From a checkpoint of a small mixture-of-experts model trained on Wikipedia: 2 picks a token, 5590 steps.
Below are experts of layer 7 (counted from 0) of a mixture-of-experts language model. Rows are named up (a neuron's input weights, with its number) and show model dimensions 0-127. Each number is 50 + 12 x the weight over its row's rms, rounded and kept within 0 to 99.
Before each expert's rows: a language model's description of what the expert responds to; "gets" lists some tokens that make up at least twice as much of what it gets as of all text. This comes from a sample of Wikipedia text that the model never trained on. Tokens count by the router's weight.

# expert 26
Description: Digits in numeric data. Digits and number chunks in scores, vote counts, times and money, such as 6–3, $150,000, 79,050, plus million and billion.
gets: "1", "2", "0", "3", "6", "4"
up0:40 48 41 50 68 56 57 52 52 66 64 52 52 55 41 38 52 53 43 62 44 62 33 49 42 58 48 40 52 36 65 33 23 47 58 59 61 76 56 53 39 46 47 45 48 42 34 39 66 71 52 66 36 61 58 19 33 52 55 32 40 54 46 26 65 63 59 51 54 49 46 38 69 34 58 54 58 50 73 54 60 48 48 43 68 48 56 43 35 60 42 55 57 36 59 25 23 59 66 41 54 29 22 69 49 55 35 61 54 50 43 42 44 31 40 42 35 46 39 59 60 65 39 41 59 54 62 74
up1:36 59 46 73 46 51 42 52 44 52 36 41 42 58 51 60 49 58 35 53 48 54 42 69 65 55 81 71 51 67 68 33 44 46 44 53 62 24 81 64 48 55 46 58 57 46 48 59 37 49 26 47 64 38 39 57 55 50 44 31 52 38 53 43 38 40 51 53 54 45 51 50 45 65 57 30 49 62 32 70 39 47 50 34 63 48 55 73 63 31 40 44 31 53 42 44 52 63 59 34 43 70 69 32 51 53 70 52 61 65 52 50 45 30 60 64 38 48 61 46 69 21 48 55 67 51 64 34
up2:43 49 39 51 49 57 55 57 54 54 35 54 47 46 67 52 46 51 57 43 53 58 48 63 51 80 63 66 34 34 39 37 39 59 56 57 50 34 54 60 56 62 57 45 41 45 69 39 49 59 64 49 84 61 39 79 67 70 45 38 35 77 53 45 67 56 47 40 74 46 33 48 36 41 52 61 44 62 76 40 49 44 43 45 35 42 58 37 35 56 38 55 43 42 64 58 61 46 44 43 48 45 39 46 38 45 45 53 47 49 42 67 48 85 54 24 62 45 54 34 63 50 40 54 40 75 24 46

# expert 22
Description: Infobox field labels. Field names in infoboxes and succession boxes just before a colon or by, such as Genus, Species, Preceded, Website, Publisher.
gets: ":", " by", " Born", " Genus", " Total", " name"
up2:56 37 51 63 57 55 43 53 42 45 47 31 62 45 61 13 53 42 58 71 46 49 55 61 53 56 46 52 58 49 62 45 58 53 49 15 61 68 60 39 58 42 55 35 60 32 31 35 64 56 25 74 77 52 38 37 43 50 63 61 38 41 70 39 53 65 56 26 47 60 31 46 42 72 40 47 56 42 37 36 45 49 52 45 40 50 52 57 43 51 46 41 35 51 44 46 59 50 34 33 41 50 41 43 47 67 49 39 36 28 51 73 70 46 50 36 62 73 51 34 61 39 68 59 53 48 56 44
up3:56 63 53 37 64 41 56 47 42 38 51 47 68 45 29 43 60 44 38 77 33 48 71 55 64 69 50 42 49 52 49 63 47 42 46 43 39 62 34 56 60 63 60 55 76 59 53 46 44 40 39 60 38 31 59 43 42 48 78 42 59 34 72 58 63 44 56 22 72 51 50 29 52 68 36 60 50 40 61 48 57 59 70 71 49 46 71 68 57 43 32 71 46 51 38 69 52 36 40 65 29 51 43 35 35 68 58 55 40 73 48 50 55 49 45 39 60 48 59 58 38 43 41 38 57 52 56 38
up4:72 63 37 42 39 45 36 38 60 45 50 45 46 66 43 38 68 40 42 52 76 22 46 45 47 57 49 36 22 34 22 47 48 53 60 41 45 57 32 33 60 50 40 57 35 51 41 59 45 56 48 45 60 52 32 13 39 49 62 39 69 46 51 51 61 63 50 47 44 33 35 66 52 67 58 58 70 53 66 49 60 45 74 47 43 52 59 62 37 64 26 41 28 46 41 57 66 48 71 44 34 46 47 52 38 49 54 48 57 52 29 67 37 58 42 73 45 41 45 56 50 50 42 67 57 45 50 49

# expert 42
Description: Opening quotes and headings. Opening quotation marks before titles or quoted phrases, and the start of section headings: ==, ===, and first words like The, Early.
gets: " \"", "The", "===", "=", "|", "W"
up2:36 55 51 64 57 23 31 55 54 46 42 45 52 38 45 48 51 58 67 41 49 42 44 40 62 32 45 55 42 36 35 51 60 62 43 60 16 45 60 55 66 52 52 37 69 58 34 49 64 57 35 47 40 59 82 42 43 33 42 51 56 48 32 40 56 55 68 43 45 30 55 36 35 71 28 58 65 35 78 29 49 28 53 60 52 59 71 39 63 44 60 37 35 38 48 43 54 43 62 43 63 45 56 45 54 56 60 48 46 51 62 43 60 51 83 47 43 36 57 54 36 73 55 59 50 59 45 55
up3:31 52 42 60 51 35 56 48 58 56 56 48 49 55 62 61 50 34 78 51 57 46 49 80 45 44 39 84 45 39 52 50 58 36 51 56 54 55 37 35 54 41 57 45 53 34 47 52 41 60 48 45 70 68 57 59 42 56 48 52 53 69 46 48 60 45 60 40 63 49 56 64 64 58 44 86 57 67 52 52 55 54 62 43 53 64 49 58 27 49 43 27 64 41 58 45 47 43 50 45 52 35 78 42 59 46 45 82 71 67 46 64 60 57 47 60 68 79 39 50 52 23 44 47 27 48 57 34
up4:51 47 57 55 38 24 46 23 45 52 50 54 48 52 52 58 46 43 65 41 49 41 48 46 31 58 52 73 32 71 74 46 54 45 52 45 31 61 50 38 52 33 48 69 38 53 50 32 54 47 51 49 47 50 48 46 54 30 52 45 73 46 62 35 53 48 57 16 46 61 43 23 51 35 36 36 50 57 23 60 25 50 59 50 60 50 31 51 22 65 53 32 60 74 38 47 58 41 58 65 32 44 56 42 55 40 53 39 58 52 28 52 58 30 71 43 54 55 53 46 24 42 53 44 49 47 56 42

# expert 33
Description: Section breaks and headings. Line breaks and == markers before new sections, and heading words such as See also, Career, History, Personal, Ownership.
gets: "\n", "==", "===", "See", "|", "Personal"
up9:52 61 60 53 50 60 46 23 47 44 52 51 49 59 54 48 53 58 64 66 41 46 58 67 56 56 74 60 35 69 60 20 55 45 50 50 58 50 52 34 46 42 46 53 60 50 42 54 32 60 55 34 65 21 51 42 56 51 20 33 45 46 41 38 54 57 56 42 62 76 47 51 39 54 45 60 74 40 51 70 44 42 82 74 43 44 82 55 41 52 64 62 54 59 45 60 44 63 46 45 41 31 33 44 62 51 58 55 58 60 37 59 50 57 30 65 48 60 53 67 56 55 32 24 66 56 50 52
up10:52 58 50 52 51 43 54 46 63 52 52 34 47 64 42 44 55 48 31 20 28 54 41 42 48 60 46 59 41 64 49 57 23 73 39 34 39 62 37 36 40 32 63 39 63 47 46 28 61 51 40 53 44 69 71 50 53 54 47 50 39 51 58 61 51 53 53 43 58 42 52 30 68 55 27 66 49 51 48 56 56 45 27 61 38 58 53 37 37 58 11 49 39 49 59 39 32 45 57 46 56 62 22 53 58 68 70 45 49 47 63 57 36 51 89 61 43 45 55 44 67 36 46 42 52 41 46 57
up11:57 47 55 64 47 34 47 44 50 57 42 67 22 54 54 49 56 46 65 67 63 40 32 45 55 21 54 40 80 38 38 37 40 41 77 60 65 57 59 63 37 40 56 56 66 52 53 43 46 61 43 44 49 60 43 50 54 81 48 61 63 55 48 56 57 49 43 42 55 17 38 43 46 48 55 49 79 61 46 62 39 56 54 72 53 46 63 52 47 35 46 51 58 45 77 57 48 69 45 28 38 53 54 48 45 47 53 52 69 59 65 73 38 46 55 57 49 67 25 35 55 31 70 56 51 51 49 55

# expert 43
Description: Pronouns and modal verbs. Subject pronouns and modals in clauses after that or did, such as they, it, he, can, could, does, should.
gets: " he", " it", " they", " can", " she", " have"
up0:45 36 28 45 58 43 40 50 61 34 67 32 55 48 55 62 36 28 57 50 47 51 43 71 28 50 49 48 56 37 58 44 32 19 42 50 38 66 52 39 44 55 50 56 66 54 65 43 63 67 60 39 57 57 59 64 33 40 57 36 52 38 52 57 64 44 54 54 55 37 24 50 61 52 44 71 46 33 47 53 50 05 30 40 57 40 21 48 33 36 51 43 66 51 45 45 46 54 55 54 45 32 48 52 41 49 58 46 53 46 51 48 42 58 40 49 16 29 46 56 43 72 43 63 51 60 62 55
up1:51 69 64 31 49 51 41 49 54 67 48 48 49 49 33 52 27 35 64 49 48 46 33 66 70 56 50 73 60 58 44 63 50 48 39 37 66 49 25 56 46 41 35 40 65 53 59 51 45 57 65 50 58 56 55 47 66 46 46 59 56 67 52 77 63 72 35 72 45 67 46 50 44 54 45 50 48 50 40 40 40 34 42 47 38 46 58 37 57 41 60 60 62 82 32 65 58 41 30 51 84 29 59 49 21 44 50 57 41 62 54 57 54 40 30 54 39 61 49 56 62 52 37 55 37 59 33 61
up2:23 65 50 44 50 66 39 38 54 49 44 49 50 49 68 48 32 54 40 50 47 55 42 51 58 43 65 43 68 87 53 42 31 23 36 60 45 54 34 41 78 38 65 54 60 47 50 66 64 45 40 46 42 54 38 46 48 44 52 67 47 37 42 66 40 37 19 55 36 30 43 43 57 32 52 29 60 53 49 57 66 62 33 54 45 51 44 35 62 50 46 42 57 56 54 74 57 38 35 40 53 29 45 31 30 44 60 53 40 64 37 53 43 48 48 44 45 40 53 62 46 53 49 29 39 58 79 62

# expert 46
Description: Table header pipes. Pipe separators in table headers and rows with Pts, Votes, Team, plus sentence-final periods and the prefix ent as in entitled.
gets: " |", " ent", ".", "\n", " ", "st"
up7:50 51 67 48 42 77 61 46 30 38 55 61 49 74 60 28 63 42 25 19 41 46 62 47 50 72 33 66 47 69 60 55 41 58 47 55 45 65 50 45 66 55 57 56 33 40 55 49 62 59 58 42 56 41 45 50 61 74 31 63 66 48 46 51 50 49 57 50 52 32 30 44 57 47 64 45 39 69 57 43 59 56 41 48 57 32 56 47 58 55 60 31 63 52 42 50 61 40 45 74 74 34 51 57 49 35 71 51 54 54 44 49 59 79 35 55 52 38 46 68 58 52 33 38 25 53 59 43
up8:38 60 39 44 58 47 57 44 43 44 73 44 45 45 63 49 61 32 73 46 56 40 44 63 72 42 37 63 44 42 57 44 63 40 44 60 57 62 56 63 61 60 48 60 53 64 60 89 49 20 53 25 48 46 59 59 57 49 38 37 67 57 40 55 44 46 50 71 65 52 62 25 58 55 43 38 49 53 36 23 45 66 42 46 36 43 58 40 63 41 74 71 32 60 46 58 56 52 55 50 50 65 60 50 32 46 47 48 57 49 57 66 54 72 59 43 73 66 53 40 48 41 53 66 31 40 66 32
up9:49 50 51 43 60 57 53 71 70 57 51 41 52 45 62 40 48 52 58 72 55 62 39 51 53 68 41 45 47 60 41 47 40 49 60 52 61 29 51 62 46 55 33 46 39 22 70 47 59 48 37 38 51 45 61 65 53 68 33 33 32 51 55 29 41 57 42 76 22 33 42 59 56 67 51 40 48 48 53 57 50 59 35 52 34 57 38 57 40 44 54 59 39 52 38 39 46 58 33 58 51 71 40 58 09 49 41 45 69 48 43 36 42 47 52 62 34 36 66 25 53 62 61 65 65 46 71 62

# expert 41
Description: Punctuation and class. Commas, periods, colons and table bars, often inside numbers, times or citations, plus the word class in classify, classes, classmate.
gets: ",", ".", " |", " The", ":", " class"
up4:71 43 63 52 51 46 54 42 64 43 40 36 32 56 22 50 57 31 52 46 92 37 41 58 56 51 47 60 33 29 36 59 41 52 51 50 44 67 36 62 51 59 46 46 59 47 42 46 58 50 30 52 47 67 63 40 57 50 52 55 41 40 59 57 56 43 57 42 53 50 65 31 51 62 35 43 38 45 38 48 45 77 66 43 53 49 36 43 40 37 49 39 67 57 52 69 65 63 51 43 37 71 55 46 40 62 50 31 80 39 45 62 51 62 59 31 59 67 36 49 80 62 50 37 36 41 60 31
up5:71 55 46 27 59 50 42 43 62 80 52 37 47 58 56 48 64 81 49 48 50 55 51 53 49 37 39 53 51 53 69 18 53 51 41 31 45 60 48 53 60 56 33 37 54 74 50 46 15 43 57 64 45 29 56 67 68 34 38 60 35 55 35 62 72 62 22 61 46 37 42 70 60 37 46 40 56 44 59 56 42 50 50 64 63 47 35 55 46 56 41 42 38 57 37 38 44 48 31 49 55 50 55 32 30 41 34 58 43 52 36 52 54 45 51 44 63 37 55 63 50 36 40 71 55 35 49 52
up6:41 64 41 53 47 18 55 43 35 50 60 26 29 41 77 41 48 56 67 35 67 51 44 41 66 42 27 44 44 56 50 52 39 31 51 66 59 49 67 53 58 40 59 50 69 63 50 38 43 55 52 53 38 41 62 55 41 31 53 44 56 47 42 52 48 66 55 66 61 50 47 41 79 36 46 47 47 64 31 51 54 48 64 44 66 50 39 51 42 22 47 38 50 31 47 36 41 52 61 73 36 45 39 60 47 52 61 48 76 70 45 37 53 50 57 57 64 33 57 78 62 47 62 43 48 31 60 63

# expert 59
Description: Table cell separators. Pipe separators between numeric cells in election, sports and statistics tables, plus approximately, at least, nearly, aged before numbers.
gets: " |", "|", ";", ":", "aged", " of"
up4:58 58 53 56 62 53 53 58 34 45 42 36 42 23 41 52 74 42 77 48 44 64 53 48 57 47 37 29 67 55 34 49 50 63 37 52 18 62 39 52 55 43 61 57 66 40 67 28 48 47 54 36 25 40 63 59 60 30 60 28 43 52 62 54 73 65 37 50 66 49 51 64 45 45 46 48 44 38 45 55 36 64 46 62 64 47 38 47 64 63 61 42 47 33 60 28 39 64 54 53 33 27 54 45 48 48 58 57 54 52 73 59 58 44 51 63 47 47 50 68 55 80 40 58 33 62 39 53
up5:60 52 38 48 67 52 25 25 45 33 47 50 75 59 42 41 42 56 60 44 44 28 46 51 61 48 53 57 54 66 85 31 39 24 41 52 42 60 60 48 33 43 31 72 45 59 66 62 44 49 47 29 58 51 46 53 54 58 35 41 40 44 34 68 66 55 58 64 44 53 49 29 45 55 39 46 49 32 61 39 50 30 49 55 48 51 34 64 50 30 62 71 50 46 33 57 75 71 43 50 58 43 47 59 39 28 39 34 62 46 49 51 66 65 54 59 51 60 42 62 34 51 48 53 48 48 65 37
up6:54 58 52 33 49 39 28 50 57 46 56 59 54 34 43 57 56 29 48 33 39 63 55 53 33 45 56 89 36 32 54 63 32 56 52 54 53 46 63 44 45 60 53 46 48 34 47 68 49 31 37 27 55 51 39 49 51 60 44 81 54 53 67 35 56 37 54 47 50 62 43 34 65 75 29 73 43 49 53 53 68 47 48 53 39 39 25 60 38 51 68 54 60 51 42 47 54 66 55 71 37 41 31 51 43 72 46 61 37 24 50 44 56 48 50 38 46 57 43 62 56 38 52 73 36 50 57 34

# expert 31
Description: Biographical narrative subjects. Subject pronouns and narrative links in biographies, such as he, she, who, then, eventually, had, was, where.
gets: " he", " who", " He", " had", " has", " was"
up0:37 35 54 63 33 80 48 47 40 42 55 49 51 53 64 49 55 46 21 74 51 69 46 23 41 43 62 65 54 52 31 57 39 49 22 50 70 26 54 63 61 39 38 52 48 60 54 40 57 47 39 54 66 51 45 41 46 51 19 54 51 54 49 55 52 78 44 58 27 46 44 42 44 43 41 52 37 57 39 30 56 43 45 59 61 44 47 28 45 53 45 43 79 57 57 78 40 49 45 64 78 53 45 55 51 43 55 56 33 41 53 66 54 43 65 64 46 36 53 50 45 63 60 56 54 68 44 52
up1:34 34 52 27 51 54 41 48 70 39 49 19 42 45 37 42 47 63 69 60 66 75 41 46 41 50 54 47 59 29 54 40 65 57 58 51 40 33 45 51 58 53 60 49 45 62 80 51 49 45 49 70 31 39 50 63 51 46 66 30 59 45 72 70 40 51 52 18 48 43 59 62 66 36 55 68 48 57 67 28 43 53 30 36 57 41 60 45 51 43 56 68 43 44 53 38 52 69 47 52 55 58 28 44 46 55 58 46 55 46 76 59 72 71 52 40 47 43 47 34 55 64 47 36 45 64 50 54
up2:48 72 62 49 40 67 60 54 45 73 56 57 65 46 38 45 52 48 70 38 59 51 47 57 58 55 36 42 59 47 39 42 52 46 47 74 68 48 43 35 46 33 42 44 41 66 40 65 48 59 31 61 57 34 28 28 50 67 46 59 46 48 57 55 57 45 52 84 55 37 46 50 49 54 41 63 45 41 58 43 41 75 41 50 51 47 51 57 44 52 47 63 51 60 59 65 51 32 48 47 49 25 50 49 22 44 49 54 35 50 39 56 59 40 54 74 35 68 64 19 40 35 32 39 33 64 77 71

# expert 48
Description: Post-verb pronouns and known. Object pronouns (him, her, them), other, and known after best; also word pieces like rom in Promotion and family-name endings like idae.
gets: "s", " known", " other", " her", " them", "rom"
up2:71 62 57 28 35 67 80 37 54 38 72 44 46 54 29 35 56 34 60 51 47 77 56 34 85 56 50 46 55 40 43 61 60 61 57 48 41 67 62 25 64 56 56 64 37 65 45 48 61 51 70 42 53 49 49 59 67 71 36 47 61 70 37 45 56 66 41 63 52 55 44 70 41 38 48 59 56 38 60 46 62 55 55 65 43 53 49 43 60 65 46 43 46 55 40 41 42 37 65 48 44 43 49 49 48 37 47 66 43 37 51 45 37 38 49 79 45 36 50 55 50 42 32 67 33 36 43 40
up3:58 54 57 58 56 37 30 36 35 53 50 60 39 51 38 56 33 34 58 49 46 76 41 64 69 39 71 47 34 53 39 43 62 47 53 70 53 58 54 17 29 56 44 71 43 56 38 48 47 27 44 42 44 45 42 54 36 44 60 78 58 51 62 50 32 56 70 44 48 38 36 62 59 42 46 49 25 52 56 22 54 37 69 38 29 49 39 38 44 57 44 47 64 64 32 51 66 49 35 52 46 51 44 66 32 59 47 68 54 69 40 48 66 38 48 48 35 36 62 48 63 43 50 67 55 41 59 49
up4:54 69 55 49 45 55 56 41 43 28 35 28 62 40 41 65 46 40 74 71 51 55 39 56 52 66 51 58 46 51 42 57 46 36 46 49 43 52 35 26 67 40 48 64 46 53 54 78 23 64 56 35 33 45 40 52 54 47 75 47 53 53 44 50 61 47 42 53 36 53 45 60 36 53 49 68 37 59 68 41 48 32 47 48 64 36 73 34 61 38 43 39 37 63 48 35 37 37 49 46 38 53 57 41 21 60 49 61 51 36 48 40 49 37 51 42 34 68 74 57 67 58 69 80 48 61 58 48

# expert 29
Description: Locative preposition in. The preposition in and other place prepositions (throughout, across, near, within) introducing locations, times or leagues, as in "lies in the".
gets: " in", " from", " at", " of", " In", " near"
up5:47 61 44 39 44 71 51 44 42 55 34 51 41 57 65 33 45 62 37 46 53 65 52 57 64 60 24 46 53 70 30 19 59 55 47 50 48 44 42 45 53 58 51 56 41 50 49 38 45 50 14 64 52 43 46 48 63 52 23 41 38 60 45 51 57 47 46 52 44 57 50 61 55 44 39 24 47 50 54 55 34 53 52 58 53 27 79 51 58 43 51 64 46 58 55 37 54 45 44 48 48 52 62 42 56 67 51 52 48 37 13 59 46 90 60 49 50 46 55 50 37 25 51 68 24 63 42 66
up6:76 46 42 63 62 38 43 66 50 55 68 38 59 46 49 26 63 59 65 57 47 40 28 60 51 35 59 61 45 64 51 48 64 46 59 70 47 66 50 46 61 55 63 15 48 37 48 56 44 48 29 27 33 30 61 43 52 61 44 49 73 62 47 52 55 30 67 39 49 54 54 45 39 64 56 54 58 47 52 33 45 35 30 56 50 83 39 54 43 39 45 44 58 54 52 27 47 43 60 39 40 43 56 37 62 54 49 40 33 54 58 46 47 41 50 70 45 37 59 46 64 34 38 62 77 60 68 48
up7:51 42 32 56 34 55 66 48 51 54 40 40 42 55 34 34 46 56 38 45 55 42 48 53 36 45 41 51 43 51 38 36 65 67 57 50 47 69 71 59 46 56 19 46 56 67 53 59 72 53 47 59 29 38 35 66 78 50 66 52 49 62 27 45 52 72 41 48 40 39 42 53 46 54 42 26 40 41 48 46 43 64 77 69 62 40 43 27 46 52 45 42 60 53 43 72 58 63 76 46 55 44 41 66 68 60 58 46 57 44 39 49 58 68 54 41 60 25 48 66 67 40 58 55 66 39 67 51

# expert 21
Description: Consonant pieces in names. Single consonant letters and short fragments inside foreign, often Central European names and words, e.g. t in Göztepe, w in playwright, Tóth; also score digits and dashes.
gets: "t", "w", "z", "k", "it", "l"
up2:56 31 57 51 39 34 33 63 51 29 34 36 72 66 58 54 65 55 59 50 58 32 60 49 46 31 64 47 55 78 56 36 49 51 68 43 45 57 47 51 64 48 58 52 53 36 64 46 51 39 46 46 59 55 47 63 56 49 42 54 52 36 43 62 55 77 53 51 42 54 37 54 61 40 42 26 37 58 48 64 35 38 39 56 54 76 39 51 44 47 49 32 62 48 23 31 61 61 63 50 45 40 57 41 50 42 36 61 66 43 55 90 41 31 48 51 28 62 48 35 47 50 44 38 57 78 33 58
up3:46 62 50 57 50 37 65 71 27 40 40 37 58 43 56 47 36 44 53 52 53 66 82 56 71 40 37 41 51 65 54 55 59 66 71 36 37 55 49 53 46 45 43 61 48 58 54 39 37 43 31 36 48 45 57 54 56 38 47 54 54 67 50 31 22 45 38 49 54 37 24 47 48 69 46 58 64 43 74 15 64 34 50 50 65 42 59 34 47 73 52 46 43 59 41 73 41 54 51 45 28 29 64 47 46 50 38 30 37 51 61 40 45 44 56 50 45 63 55 33 60 44 36 46 60 61 63 38
up4:47 60 75 33 38 66 64 54 42 22 50 20 58 53 48 56 61 36 53 51 38 38 24 47 56 42 47 55 36 39 48 43 57 46 62 66 34 61 60 47 72 44 76 50 60 54 67 44 38 34 55 68 55 52 49 58 67 76 30 59 63 45 38 70 73 43 36 60 39 57 30 49 63 47 52 47 43 46 48 54 57 54 58 59 63 65 39 69 39 50 35 43 61 41 53 29 48 50 62 32 52 46 51 26 44 48 61 62 42 39 55 53 46 57 49 50 61 53 59 51 70 41 56 57 53 53 14 52